config = dict(
    d_model=192,
    d_shared_expert=0,
    activation='geglu',
    routed_scale=1.5,
    head_dim=64,
    tie_embeddings=True,
    parallel_block=False,
    init_std_down=0.00587,
    lr=0.00504,
    final_lr_fraction=0.0,
    seq_len=512,
    train_tokens=332800000,
    dataset='wikipedia_en',
)
Below are experts of layer 6 (counted from 0) of a mixture-of-experts language model. Rows are named gate (a neuron's input weights, with its number), up (a neuron's input weights, with its number) and show model dimensions 0-95. Each number is 500 + 40 x the weight over its row's rms, rounded and kept within 0 to 999. Numbers have three digits each.
Before each expert's rows: a language model's description of what the expert responds to. This comes from a sample of Wikipedia text that the model never trained on.

# expert 61
What it handles: Opening syllables of words, typically Latinate prefixes like res, rec, pres, pro, su, plus byte pieces of non-Latin scripts.
gate0:570533525450543480500538493449438470547501523440485530442493550508530490475574502524499486482525612504471571470512528593465565505537505521523492512459478494581519519556454507560534574544528499505461535516468453444507564494514508536523492502519481540490478468480530566490455454550498537481
up0:523549495387549470519503513465465469501472536476495570447511549486493511409499458529515519510495605521458524459558519544484547430560471497547527518461460540544486485482515487564558586548530477475434543523490449511514484516588494506488432536447520507516435457471463536478505525509515500452
gate1:515426500484495438479514446458549522408491477559500531491468447542448495427460510549480522470475496490537529532503433460510595508464474440458501486514555519544538450491470485520530486512463485523528565458577553499563509480439480510410427494475523485522461509574470490500402534490432544455
up1:436442514525441368480506453500524494511491455515552504474527569497550494491491466478456501485481517474491531483523473583511529527529566492549438443537515505468458519583542481497493498485464554529512535505533573518458519476538489582529548518389498440496509532434541444502470498518489559472
gate2:493517529500498479473464425493512446467531436513513506494479466473466478514478539512548559491547488511512469486444522460465481494522479542452516448505565511494433476463515476606458510529470571518582510530454565477452506535480546605474504500549504469446461518458382536459536529452491433447
up2:503576498538490462460486469424524487551510508525483526530483523480508583534520506602467563459511468514517456539537549513552493521514454520472584541456503513490517529458470507514452483481530467490517502481493464507482561467488453511451517511494482482516500394545521467511514433546543555530

# expert 49
What it handles: Mixed pieces, especially w and qu inside words (Grows, Jews, Iroquois), apostrophes, commas, and digits in table cells.
gate0:449524481488493543449535446501524429512496404520492568488472531477523488506475448506512499558566457472424364480527477488513422512508534499523520533529513500421525487507501512498494487505499503500497560536494412479457480459520552489428532460506555524446559506504512561396534492517475518551
up0:470480484485572497495434512441519514492499475572444537482592505527455507470458544508521574520512522543483498500519513562444516451409513534471558454530425506533517468470514559479483462546492595549489519521509496515526500481461486484503519495546541534512526418518486565470508566440546464522
gate1:454518546477538515478479473479425481502468563497436524482483495465462510460466539495483566545509523516500520519563514502558558514556508509511559519529530474488437453514521568492513530538478511505447498498522478419509484622472547538482522453478536550429503512408516511521501531462524503510
up1:536472440551509432510486528524549521490520482506532509479522559566541489532544429512491459468498492448472493461473444473503489532503513506538491483466502509485550519500497509508506502497525497504526502457512505565469478401523488446501479562546440434556497474603500492490530463494486516406
gate2:491449510452494505490542494505468522575500503550499496457529562539483493479499525506515528519563541483545489481491527493573532494537493520448549538444476483483558475420499582479473505576469435523452498481575555461443502528504546512504531374455440561475468508517514471484483446446484521541
up2:455465509479501490465555502499461510613498417524550482411462544507485492505475508509549560574508398553534507466477559485515459495524487537485473514431462513521561471420494560434503501530458443517422513459501546472477495512492495431456558462381453546536436481562488497456531492445535495483

# expert 59
What it handles: Lone consonant pieces like r and g inside foreign or compound words, such as mejo-r, photo-g-raph, Pilla-r, plus table score numbers.
gate0:484498502479510489411436491499437503574505556437475503477513431584481519464454530515508461542467419495580464495549470450554451549562513527547533535656523430415450494558496548423518594531488510487513610478466453510477478525473528489428471492477456498517502494478498557457475506470434538484
up0:485472521486509556526599490508453514487525441517534500529458497450450467555528488497435570552557505476488461428484517602456512454511471461497440499459488498488581522458479484562491415519526484464521454534560479459534482506512444440498531523495491556548466489441534524541546526545508544473
gate1:428449531456541472481489499493462470543475548488502532507538534580528467493546474484529539526493514430504417477595489470515392539521467532550566514476454451477451528481457504469525494498494584409489632523493483509490506518472580491484468508505514481469491507480532560507486514445529555466
up1:451490486526480469526514513493484503472469421564516480526533468466470543503420494567564516464434468555471522500498496506433534450450544484516494553506568502508546498490548507548475509524482479547549498509512523466482465425577514395508493496502476484536544498516439456474407554454462501520
gate2:467441466494489511475481535459436578544500486460428543483422503488452487503533545549482407476502461462522430518507542450512475511531507590555532462533450542552480460491496571474476525452418505457441574526425466532489491433507486620489523450475506477431461439508477509540511456521520522557
up2:488457486509517480539526420534550527440498482564484504511546510424494562543464470442438552479472593549463565497402476522487514518458475495544461520465490496472499552445456477631481510498625451471600486500444503447540468486499531485477542511512488522533451558536488566477448460515568538518

# expert 4
What it handles: Word pieces right after a hyphen in compounds (parlor-type, game-tying, Yiddish-language), plus table pipes, equals signs and digits.
gate0:522468503526526463507514620484576488511489493528425507494502465497472467465513514498526519523473520517554483482456421458542528501521532540508574487536462522555481546497565489421537473455395584526555501480484528558415494544506474462563570397540490478490523504452506541498425453525487472502
up0:533450510509461514546579541459490586617516548442516496536574409514527493430474567507559466533506533524560502503539491488550473541499484473540587505534479531514480516504538491404470456423421499544483549491491533499406487474538464521523502466515457516470567483437491478487471547560490468515
gate1:480451499472539518507550535489459451559477543520521549501540513439500430531509488498480596488429543485610521554469534471513561550512416472477454475461484472469473504495501556459415521530525488464576545517464504525565431519428583494491549517551465427506547533533446490488512506533506516513
up1:529499534488527510572582472504458484521444560539496514510510511443560521499553500446478518460458520506619523538428517426567538431489419469472531533406521485448486491465425532450441540476466479510518578493439491505475447494465506440453483520451519503523600493536454460573534460498487540540
gate2:529499518498511486523488588528517526480425467460480443563474477495483503525566510441556607480519471505554573438529500508556435525552435523543569418477367509486509478523525535478532470478460471521556530553453457519440467493509569500520500474495451488513526503485554497534437474473606499529
up2:486485523474466451395476452506503480507530527532494578415492527500443455424496517513449451499499511504453385522488442548478518509442540439460463551482540497544505493466527459554469440543483526473508430493535469528561572422519450496513494514472535497530512524607507484470531491471530521565

# expert 7
What it handles: Short codes and numbers in tables and lists: position codes (DF, MF, FW), country codes (MAS), second half of year ranges (1903–19), decimals.
gate0:409451456405544543582546513479464530527512548432494496419459506444529527486492596546518483565544485534511468477520533489476450474545500491583466470508502502537503460508562486493507553577550536526528522512461427500453406478522575461516513451480505544484462518499509543447510569455529480477
up0:467487476428490531462537508493497465546520442506462506408501515508494558533441515455442479496479520468521500496524451436512460444566605515508453379568455504498494555497480507463424537521485429470493509537562528559449538448465505453458480455485548536489500425462624498531538426478506453483
gate1:454476505444483453513488525523489519458482473513453575478519435475513410516522516521491519555590446492537469528522494541573485487517443429554473516505547486507454452491524533553513505515540490487511551458568404442492460522534458501493539535489488499499426544504486568467504522506442515470
up1:450541540513492492445608512488491551437520414472501468503466524473508514520523462483540505377478481502561456545587448548527452514509574402512449508447490493533541501572491503492533479473491493551535511575438522471528544477516485455488508450464467508516536510450500466492450537498542568451
gate2:529500459442519561457502556514434500517484511481505539487495582502497520445520537445482548556505471462577474458471524499527476517588533523500524508499499526461490522509483562453496508500466477535495507566493496500523573599526415467495457460501529475467455515490435549542550531533458479479
up2:482491546533474431534487435451589476456560473534498484532571372501462455544512456533514439483566529542441522591546497522499511460436439459518467461468514488535507475508499414597534495480518516487520467416506466540494404441464584495502535520479488539502496467514529478471463467460509507512

# expert 10
What it handles: Nouns naming institutions, groups and administrative divisions (University, Party, team, family, state, County, district), often in infobox fields or before "of".
gate0:460520490447463457486465556566475517531575517528474447515494509569535394518479513463512480486521542494593546483551508506577487566540485444443473499477449493492514527524565461489489496446438471491513416561439473568503453545430484491551564527489513521509456514456531474510469457604495502461
up0:489474478447486422455486501551523527522537482454439446546511520532513488501533496469524467567569495487500548484518514508599466528545473456507460468480451556503445487520536457421518495467433550499516505582428428573498535525469515490546554519523434519486438493437540538498481496498477544443
gate1:378520482567472489453457478554407513529498478493464531519457511533438540464463570479513512498549477555507526569483471481526536527526414488526473478552495506468520471514522478533523444499446549505473503534532497486420466509494533488571525483536427536465468552514414554550517538408545485487
up1:542508528506477537557555523472539553482538444552540533511515489507539443493455440487487541488453469433490464463503476505524527475472541521500471534475575479499505453457523465451440562472550462566527513496505543451577567523455511496495498503417589455537562482508541451505558480598409479550
gate2:474496516390501479398454564501410451502489543472557562542494541448477495511517540480471455529540441478422513528519568504499414427566459483501500474561465477497557507507493522498430437540509425470484470549449393483468498472475496473555466497489462477503510496585413510459463496521527499472
up2:460489481505533521571499535483509547509521518427574435502527449519543521534460609464506543452468469459568499524525498439499528492504593544454472520505550475558461486489449510453619531484544551451509505454506516568524519484475522513460516539524567444546430517492559534482482483487535540464

# expert 39
What it handles: Short letter pieces inside personal names and foreign words, as in Hin-k-ley, Ke-isha, Add-er-ley, Zach-aria.
gate1:453427484490433513407531539479437493483586483528442520452525527423436517495527514552516532521490459445479496497493475513546485552563572527497537543470455474511474493494501533568505480490455490487467471487473481487445526560516523475485537481483505529476497427530441574534502458471464468546
up1:427526509503514545519537463519497434489483477499475581485447493438444532521474517474434469519499525484563525529485518456515559539470613374499548494451498491502482463526519364511502477554428479512535509531501449565523571529443591510461461484539514427502469541571466497448537510568507500526
gate2:505557509498625444529479509527517522493432529518514544454520536463463488554468527529522501405566475453524480517515497465468589452505461464467498572516611488530480489537518501477448527536523420511528495551502570444496480451503459498508549411532512529531511468500530535532502539414502502489
up2:409471550495403579474530514489495446499551450488499435499423502493501540440554474535441488567478527547483523484468540556523446523482536489546483464472487497419530460434468522524469511465477556442441497520561442566537525555570571513468481533499459483425476513552436471465526428550493473519
gate3:530500491545540450491390502477446522461438488511505507469524532479435453553469531500569475432542460489514542545492520471525493489528492416453513526488459511472543433499458480473533490528477516579514475537501499500533474464472510479551443449473456454524513469455548487458518529378487515471
up3:519522513555489520482479542501437500431474512507489516432593521496444481561480543510528467461538533464453607532510504466516580486529537454460507507479424529545519483451499482424488508557502528538521469551513507470531500465581492467565444456469499482522523486501510477446509539452503490465

# expert 41
What it handles: Trailing digits and zero groups within large figures, decimals and coordinates, such as 3,910, 5,000, 29.8625639, million, km.
gate0:415428457561543436501529520510455583514496578414575518448498454571519506492487522430501472400536477510552479459532537464495460542536464458483494479525503554481509576486503566437419455533481456520508507504565528448462493499446447458535497551542452576512502588508541505495438509448502552522
up0:479384480534541454500530461467466559474514575437524500511469526591453541464524496457499483431563461526495488470514526472514520503506443490491446501516441497459498515468469546472401468484458458511523507459484550487459523564527468462446501589529406504479423570557512469504459520425544524500
gate1:451465504477503523488538475490465483482482568515449519516531513553438491528565513465567535476559475518497562517601444473557432532511496429507542502449470472493485450463478479543502566456449519435493522560562445514496431576479505453536462455503456557473558525531555508517497522443494518441
up1:434537519488527521537465448556464462462471536490426482509440550525496500578459564471512484494515538477491541452476511474504465517502497500523527573574491431546527478440398476563496538506495494505455476522524503499480484469542599457522472509512503517456472474469443512461473479475505557489
gate2:506473472490510504482431557570558471419496560472489515499519560592524575499512474499453478470544454506493482551584475491501485552554506464512595435525465496408526504512469558497429513469497538499490474529510517481451494533548470499522576501505485507437466542464488522479484411383526534489
up2:492496454482506485468474545595579482431515511476516528545515512529556515528464547455496470409532474532471475468516517509499484482503519451508584421502471498462543556442445545490494492467447574478512418438468510482420510528569456495531611493463512510462506572486441505451464409485542520475

# expert 48
What it handles: Word stems for conflict, competition and events, often before suffixes, such as raid, kill, match, fight, flight, draft.
gate0:527423544531562428499521504530559521479487455528453539471495457441447579499529454472504545510500500488454451513537533530542448552500497445447526447505477468505481575472600531503502503546561525472488435519506504502505485494527529520502474503529459467455434496465556566507480471485462503489
up0:550512413526497514504554518521417498520490481480489493504501520567630433533526499525473493553495558499534561533564475492532510544537472533589515549505520467555484463544484475506479503502482511523463557492488513499515577513548479490507511500474399507563512585442505467498433549524546540441
gate1:453448555520425505516495530511519456489474461531487510442570539502502426480495504472452541454544499496512494545505408526644452501537539486578526499578520480489500518462535465540515506523499507481496552476489544513445552509473524567483521545458499562426513474543528477493531480516481504465
up1:534517446565494475480515427566480559471481452560464510504513524429508495549468499507454539455481441473476474600508475483595484551522523431543451538536540483499502533484492426524454445523573537440427536538488499519436563476486500505506515508437521512454504464590478436534498545541453528463
gate2:550494494513474468479460501541453510494507516524503524502471525490475514492435459470599584444544559506492496499502495556644493478504460432443538544511517500556481553541507470523532510539515451489511609477528461494398507464514485503449522491508549470489466463529508561492521414472524537479
up2:543423495478470443486501522555426536486519508502484524486471530492372501510421543445560542488489511518481528528527504535578488465541442433461530540510489501509517518517503469552518512581463445523471615490526408457453433464554478497512525489547519469472471490551505562538547489496545520517

# expert 63
What it handles: Month names after day numbers or on/in, before years, as in 24 May 2007, plus commas and years in dates.
gate0:444465497512534565503492541450500478568469468488533505524478489491401480512551494496550572557497509471478525458503375477524437461520503402516517497444574468446432488503499489555510462378522489526570619533497458484497454534545543472440475502490544487413501509512457573497472539508526466519
up0:522525524485492417484482472518530534488489571576510504513515494520548436502435496504486445486466498469536519495552550532481562493525498564474517480536495522529528457528468456411512480573517481518441472535557550578500513500481465508554511501514415522497453496520617417512502450499457446461
gate1:520462493481446541542563463535480494492483506463515553536513455451516516489496455487502562466483497530589433436533465507537505539527527467634526528569490537485423468486504525537519482534559495422504508476478509510465465528499469546489485497443461510473539509432485522570485514548518533422
up1:478482461487496540488509467424514484570538401368494521528566463493507536534421515466499474478516547474511464492515433541495490556508553564528509559570458452525425502461480475512510472506546439467479534526502415502463475527496513502497413456401508563502475534487521472515517529506532539473
gate2:459515423540530506494547456519572497439520485519472466538487509531466531467551486496510509494492536530475451532485497440552528619523447376488499405515496511495521502462512504512535532441477474462414565474516552476497412567530606482527507503399505473403486491524479523554471550545426471520
up2:538504481442484432482484535492450488502546513519489513461507399521557481571373553566492435432516534477470547441453498487532467499468576482442524599521486441517492451487515505414448477478474497388491521471461464479498569564476427505457524553538540555516500456488515459510501468431573459472

# expert 53
What it handles: Nouns for positions and roles, such as director, Minister, President, politician, member, Parliament, plus some -er, -tor, -ship endings.
gate0:537519546509500541493546588493472408545547499533420514504452526462526501535480531470537505549511477524433527476481546532466536456543557401506561479483463460499546476533451529459515509475526500417556581516496524491430490436498529454490468565504474550528446502561520534532481458581469507497
up0:526534464489501538553533459495511509430471516516496521460540437495428463513531439561480512507508545490562460537508479480549473478479459638453445458497561590474477468519551504544498499508454526527421461505528543551553466550459478554550534499492514455509575519482484497496481478469530457536
gate1:491539490533508527456508415504428448540506506467477455513449443435506491499482529518508511482516503462475514472490465483430481496506480473567494507463517486485470487578539516525470538468468432533490523546444442464420485410493453517486490462522532545482513503567434549509482505523445492454
up1:524465485456489439504449546470607487506454408556500537472560552572498535473506470495436507509487502512574464532481421513518507548516496564444522479604516486538472519445474612460529533500517498492477494512546480505507477507513513474537480515490454530423417483507564527492510490434479446520
gate2:481525554532549520511515461497386436542503509504511469450557583490500454487534487508547483493439469551507481450474475517519490513525546443464511525499485420469471504512473556429514577498524418468441446469504500463479503509478480484529518430401560474466460495467507482565471463489466525519
up2:512522448489487490517503473476505538432473422525496437514415518500506510532471497415510521508540519537456540496500516505565466511428478513508477508506426463529541433560557489621452502581476531456511511541491495507535507496519510520502483493528493566506513482543504532488463524480548601436

# expert 27
What it handles: Slashes in http:// website fields, closing punctuation and brackets, and short word-start pieces like dis-, syn-, ed-.
gate0:495516480524511486441542475503441495521510480453494476465523477507557440493592519486540520540505498504458478396560529461533471562525529512521535442568447483483404505507518525490480526546489450547487484442455500452451512530530500535588480478577509437539472507465423561495471494499475401505
up0:500515489532487493493473473495430526488514470449452477503488464540534504482597516434523508511523490485447506478516493452526457513539518509520565441559497465521411534480503499431528501553499489522447483443454524501452519483460528555567470443579502485532470505481432514455425479482490428493
gate1:505532482507505470522503441531499504520507498471526525526516511513501530491531580564489435548488500465513476490553424459528507464549535460452519429562469453459477455511460495466417534531539520464546471461507529558494426543437512517462512631585469468500510485463484515509483478456536482472
up1:470537476489569544558437457483456553487488506496511492567554497508504542469511474572544510509512472523506512479497442430525499577498462572489497512408500556505467486451502524538446494503496505476557528478483461500508477554466497527542457513511470512488527478382472517527515479471515497523
gate2:520557411494598483422526504541506450515465502526448456481490419556476546522458458502495489483573504492521537521504465481525491580531543468531542431595457515519483511505466512476407469487418556527438474455541463431462484487483496455513450475519464503406455493526523506573534529496487518471
up2:450517573530452501459466523511539540421480476462443422516549567498467524524484467551536539501530505480470479458506425527520478458509608481506462469505504496599489475541486511456551420515536485452492485456525534469509495491512579472554488424436529500557533500494599448512446398479475523493

# expert 43
What it handles: The first piece of a capitalized proper name after a comma or the, e.g. Mari(time), Gal(atasaray), Ster(kstroom), Ar, Kar.
gate1:511426567579510470543454540514504479486425521481551481462523502498502478463490481550434510531532596510515477466458434435587520559557507452456424454549556473577504506527513567444476490515469544489521496492495499520459554592475583498441471546500478409455527504401481472477528536515460523500
up1:465540445423484500464542466439450527550571514533470452571484521539532522525470548500532465504439463398522533540551545539468496494489502566565510539448497492500462470505528435536560509513517510561521469531459495491507488445563436403522544471472427567560495504532569530517496454484530465556
gate2:456527510513499565501483563549507513407506527511499521500556503461529504433530468529540539547490444468493461555494469543457552591533518513498484582600487502504565481467486508449489505443522503513581529452575535520499503552529520471518511482514476427544438526508461485502525538482523448450
up2:505488516507474517556506446479499528537507528432494479504476553557495550481451558546466504505522438460525443530408486492487496472476518485401612469429531470450454594506479560567515502580515485497496439522490587506481537463483477590469553447596528459480537498482463455457458505520513419491
gate3:553504609511496522505483463542514449560526492524530506621534462454467556520454502477523502487484528564468462516470500522558424462569403511516527502509414485512526485457515431494520526475517496562563519476442466484493478531505560484515508597490406517431488502511501541536431492463495565447
up3:521457517513488472558537487490482523530459517523499551541487511431478493539426466420506535460543527526556434530514505472575507387487451448523446533492518530510528508553567443560494541473482471511462424499476562562548611453484437511461505501485436517552617516567507483483471489532528520478

# expert 3
What it handles: Pieces of surnames and place-name words after first names, often common nouns like Steel, Ball, Wood, Cook, plus table pipes.
gate0:439538524497490580480515531522485468583468534548583429516535517519509459445497468489529530485512466477485460476448485435509492521500539536534555526515532520415497488572477493562513561529431516527474493538509479535417563534612508489414557445485465482452505516578527497473636547529564489451
up0:551526415457549460552496483541500439454493488485421542526430539535500545505558566514472494445480545480558503544543482487510508451472502458532472471533443574523436625499492548507448433446616466503471474534464448507525485413476512504572447509587546501514605413527521450506446516487502485551
gate1:523476506469509459475460538549521500427436513486471556539516496479502485515502524474492462504518518490467413422448479540560474441545567490511576566512505486580496505538511499495507521481440471448552423440495536462539485525507455498496472500426476511506475529497487549457425513442506477490
up1:497511437566498507464601425473548435484495500538540481494556523494503506472511535476504402555500479534466580476477480515436511478506517496542533520490509532491530529498488475493444533524533492513523523542509464507512502515474461544572394503516580568484470405499469512488577518441505541526
gate2:502467487522516536521503542559468456521484464552473524458552524531481520559469483517507521599465498523498524478532482487541516484535509535526515508484420469495470469491527526463571592493495473482511582443552464434522542506456451479503503453511488491482460479462524524480460488479485443521
up2:461489492485460528520523498540496475551408475505462542539525471512545465514518476507568554564447528509481558490530492495521525495508468555525601521462408550504492448526501490481576562468440591459489568467536460466559517418485469436510479500477448482484497477531535506417434520504484491556

# expert 16
What it handles: Nouns like word, title, song, episode, and the pronoun it, in passages about names, meanings and media works ("the Latvian word for").
gate0:498493489506488447518542467526342502544465528566461492424529446498521497493475544450540509482544544401491530530541491517544472541550495453541538533524486471525465497530533463446500494499479494466500492532528470473479508490555442482517377504509541519463466492468461474491510474517443458486
up0:530566491448490506499566469517441500467480497511533512454532489482463495527476531467499519540514541445516473517524494494488468542487475493533516535529477466482459512539558469470477504542499496458474479523497552522512549408469467444422383541458532491513520500512503459467570459483461487525
gate1:524438562505514495502486528496444493490522474526560546528498503471521541514514517569502541527559417601486515451452470509587536509523492502520467521498493392486476520486552498535476474489459526495573442466513501514549516554475455480437527487467499464515490543505531500521474529464525508474
up1:459508469543508477475518478531452468543496520500402398438488555540426485507489467500514433444412526458486473536505486446493475510495567469506529467527514597542564466483482541471524546543509435453431530515434479484494507434526538540534484467526459534469542467531452526467502527540492509533
gate2:502444538500514502482545452470477533500547536450447518463515475503528430509567482441509503528499542503528492468476420551564468534511535442479475507465438438434527526535439586547511548464517426539498404539488447459468455543552426437500482483521473603446492537424468518481482497563476489504
up2:485450586494496524498515493467487538567517493512519494470508495525478426498575469419515528494497565488542491458458458570517487581515547423490477504406440481435545489483466515504491517472482484513469451540497414445487493487524468502521450464511488543456498537432387470498509473505442464482

# expert 8
What it handles: First short piece of a longer word or name, often after a quote mark or article, such as Fro, ste, pro, did, do.
gate0:540572438563495476390522549545457516479457539571466489443561486543515487522556516528503485501418432511518418479468465553541594532556535509524538499511495461583506469525528516500498523461482423397468441511563510594486487538506514497533498490407481466505505459471489491517478487530500468454
up0:484478555463504474577475428410530489461532468470503470502473485487511549445475478491511510464571588490478591482540508449499479495477462524543469560462520498469488493483470410471485493508572527526498514485465484396500499485552415511437528545527499559488489509504446457485481461497537514513
gate1:463487566497536463505522538483488510590503537532486532519572457495488421559507528570518481504440467483519474506517435520556468466580555542491520481522494531465475510475492520493529516511563540508495575526548508592469520546542574424452464525514493461472535474434505477497583496559493418538
up1:567476485453545483480518549493464480554465497502526500482550494513508446548502517524530460457378509484557430515547503525514479487599512512459545469504441552459435482506505515524477529484560499541460543548531499559511492518521522554466459505540526464501503426441485525529557466570497438518
gate2:519485492554522547419483493496460466497459511485450491464516492465465544522460509549534541463477442551499508489537461533541481463618501488553534496410525467498481499524546453509500515570517463542472556511571521467507515465505499532492435498481495490412510469468452480554425484586547448524
up2:566491486523513530422492518476473479507470511448500485489477464456426477519517493545525530477469432530511502500522408522494476485589489523584537522398543493490431477508523429517473492544541465595471556465547514514524512477454493512469412516479485498440525455480505479477473498604494409517

# expert 24
What it handles: Short word-start pieces in names and headings (Z-im, P-ub, D-um), plus commas, pipes and line breaks in lists and squad tables.
gate0:530533478514487533529493465518462465506520474472519582473459525463468441540551486491525541546526468542552466558460477506510486486543486478496481495538496427526503465477467541464480522539502486481487521490512446420456506479442464455510528493485494510418548505448505529455540484484518469382
up0:543492499533441524512532535509482486490498486503516471533475541519536543537493566494503503480494496492503525494521504406514541476425540514495480511554543545465525508481488498575496512453501480523465456558534509580579513544457519531524457478589482451479439505562455428494444445511573512587
gate1:449428517459510531420504529597495425589460467524472508559489451501559432535522506528470576483516524506584512526531466517508513468593504444525577539531525460460537488459488466456495502517449528491506523531536483458429486549536452498468461531431475549399505497526608446578479476552516467424
up1:498501545410521533417547529532499451502493447449515549482532497482503499474473513514449516419572468492533507530539448509465501489557503398544626527431522509481580505510517503515505521500502549521480528471495521460458563562443480473556412524526458468459531458428518503562506474495508421448
gate2:513417494439451519522461488417456520467519499544471606484482465545501383448533540460409553549451492508507490534511454517540469564557543524550485521499517421549489485503486544507499513439494510515563441541527520526509532536459522538492509477539430503450547538459527546483473491541555504489
up2:436550508528563431494538517584501490504483500457541461535484540420546549539459479479586434452525520472479525479515542467456545464477495494466520515511487569443468510460501448470533493525520533490424521484502542496424466490536459445538506519465551476552432489589474442520479521441452453536

# expert 31
What it handles: Articles and prepositions (the, with, as, of, on) mid-sentence, plus stray byte tokens and math symbols in formula-heavy text.
gate0:529473491452471504530465470477377457478517488559516573423475549536524471471549462535549482548568485472502530481506504519441485476556415496520438478481520492445457550496506500480505535511442469487483507457477451428513467513532508536446404408505553558495512480504507520536545562450507488492
up0:541442517418470494452530460538503481443525539562534563472462488498435443505535475555491518523617473522490561508457499482468508461498372541526431499443509513439499515498487537475568457462428500454461454489475492456519433465511480507483512464493500523493489529544488497456523484539520466547
gate1:487470516469465480486521445509443482460520506530472504514501486417516563544476512469566443506511490587510498490594462503509414458515484478512516494584517549429504446520455470531498498463526646523476489538504487519520504459496474457467518524521520516467496501516482465468451562469466539548
up1:492507493524475548513569381487481420475528592478487529446544533463465485539525477526550439520566512519455490424522499465547408461493465512466474564578509509457553500519493510504411513433505580501485529515526472458466516514536449456458567503512535488474477505544478490443462459456563510507
gate2:472451492485653480443465581497480519532531453429474510534499570517552481528493510568505479495481519574477550462476497532498474528517529564508506491547530477514520484511453513588495520530513417458497500517471474462523561461448644517471435439514485430543466493508441479488519477539523467514
up2:519454479498508564481550552469517464498536506490461513452494560575498497461449451512428570504508496452460453526488440490504468524545542540533534481491541505539510466448547510458489530500552577571575513460499512495454517504463501520595510468562531490494466514434546580541463460448499509554

# expert 12
What it handles: Commas after names and phrases, especially place commas (Coimbra, Portugal) and commas before which, but, who.
gate0:562445555473487468471520515526569494585528509512527507492537524484484495486577473435495518490560525431494472544468534491546477484505469454569535535468548490481415422485530474491483479494523360580569493515498552480434522526544525473550497544442520526479465593453563545537404465449553486454
up0:452444517519555491422454508493475479468479530497479506455484518467521504471499527535532506555455466481512457499480459516533482506553566537509508440493386462531530540504565528438513530449509546494448525459473486569456427564538543547472531574552424473459489506577502554491494525554460530627
gate1:563493497438506456531479491521425473464462497511499566494505427547431465488529544464546498462494539491507520499465459544534466447524543504486500442483487503531467498456561458400461534502507474585508534512424575510515525529503494527464516431471450521491535396556523502517467521518510561542
up1:508534493507534525463536507518516509553481538494495515471490532446557488467503515528543542502515392481595480536448455452530464528515479441500579551468445490515517448519527542507515508463559505488546506483485500477430468530500487543482555499552513496458427593419508577567496520502517549464
gate2:581479485416514470482464446443532478494515492543493491516526503529557490458498503432460529565519492489479501495529481552528487485552494533525473519431449481520516389458528493556483524492499539552540505563508436395506527519540517453526453482482467497448574557510573477421542525485515560548
up2:568557488363484509531512519441507434493482464504528442593538515493516508514493489445493470511504523542433560490542572508467494435489458567485448540488494533583489497457490481560497484573489529508466465515506518473524572465486433473429454472504525454504554511541477428449544452470532487462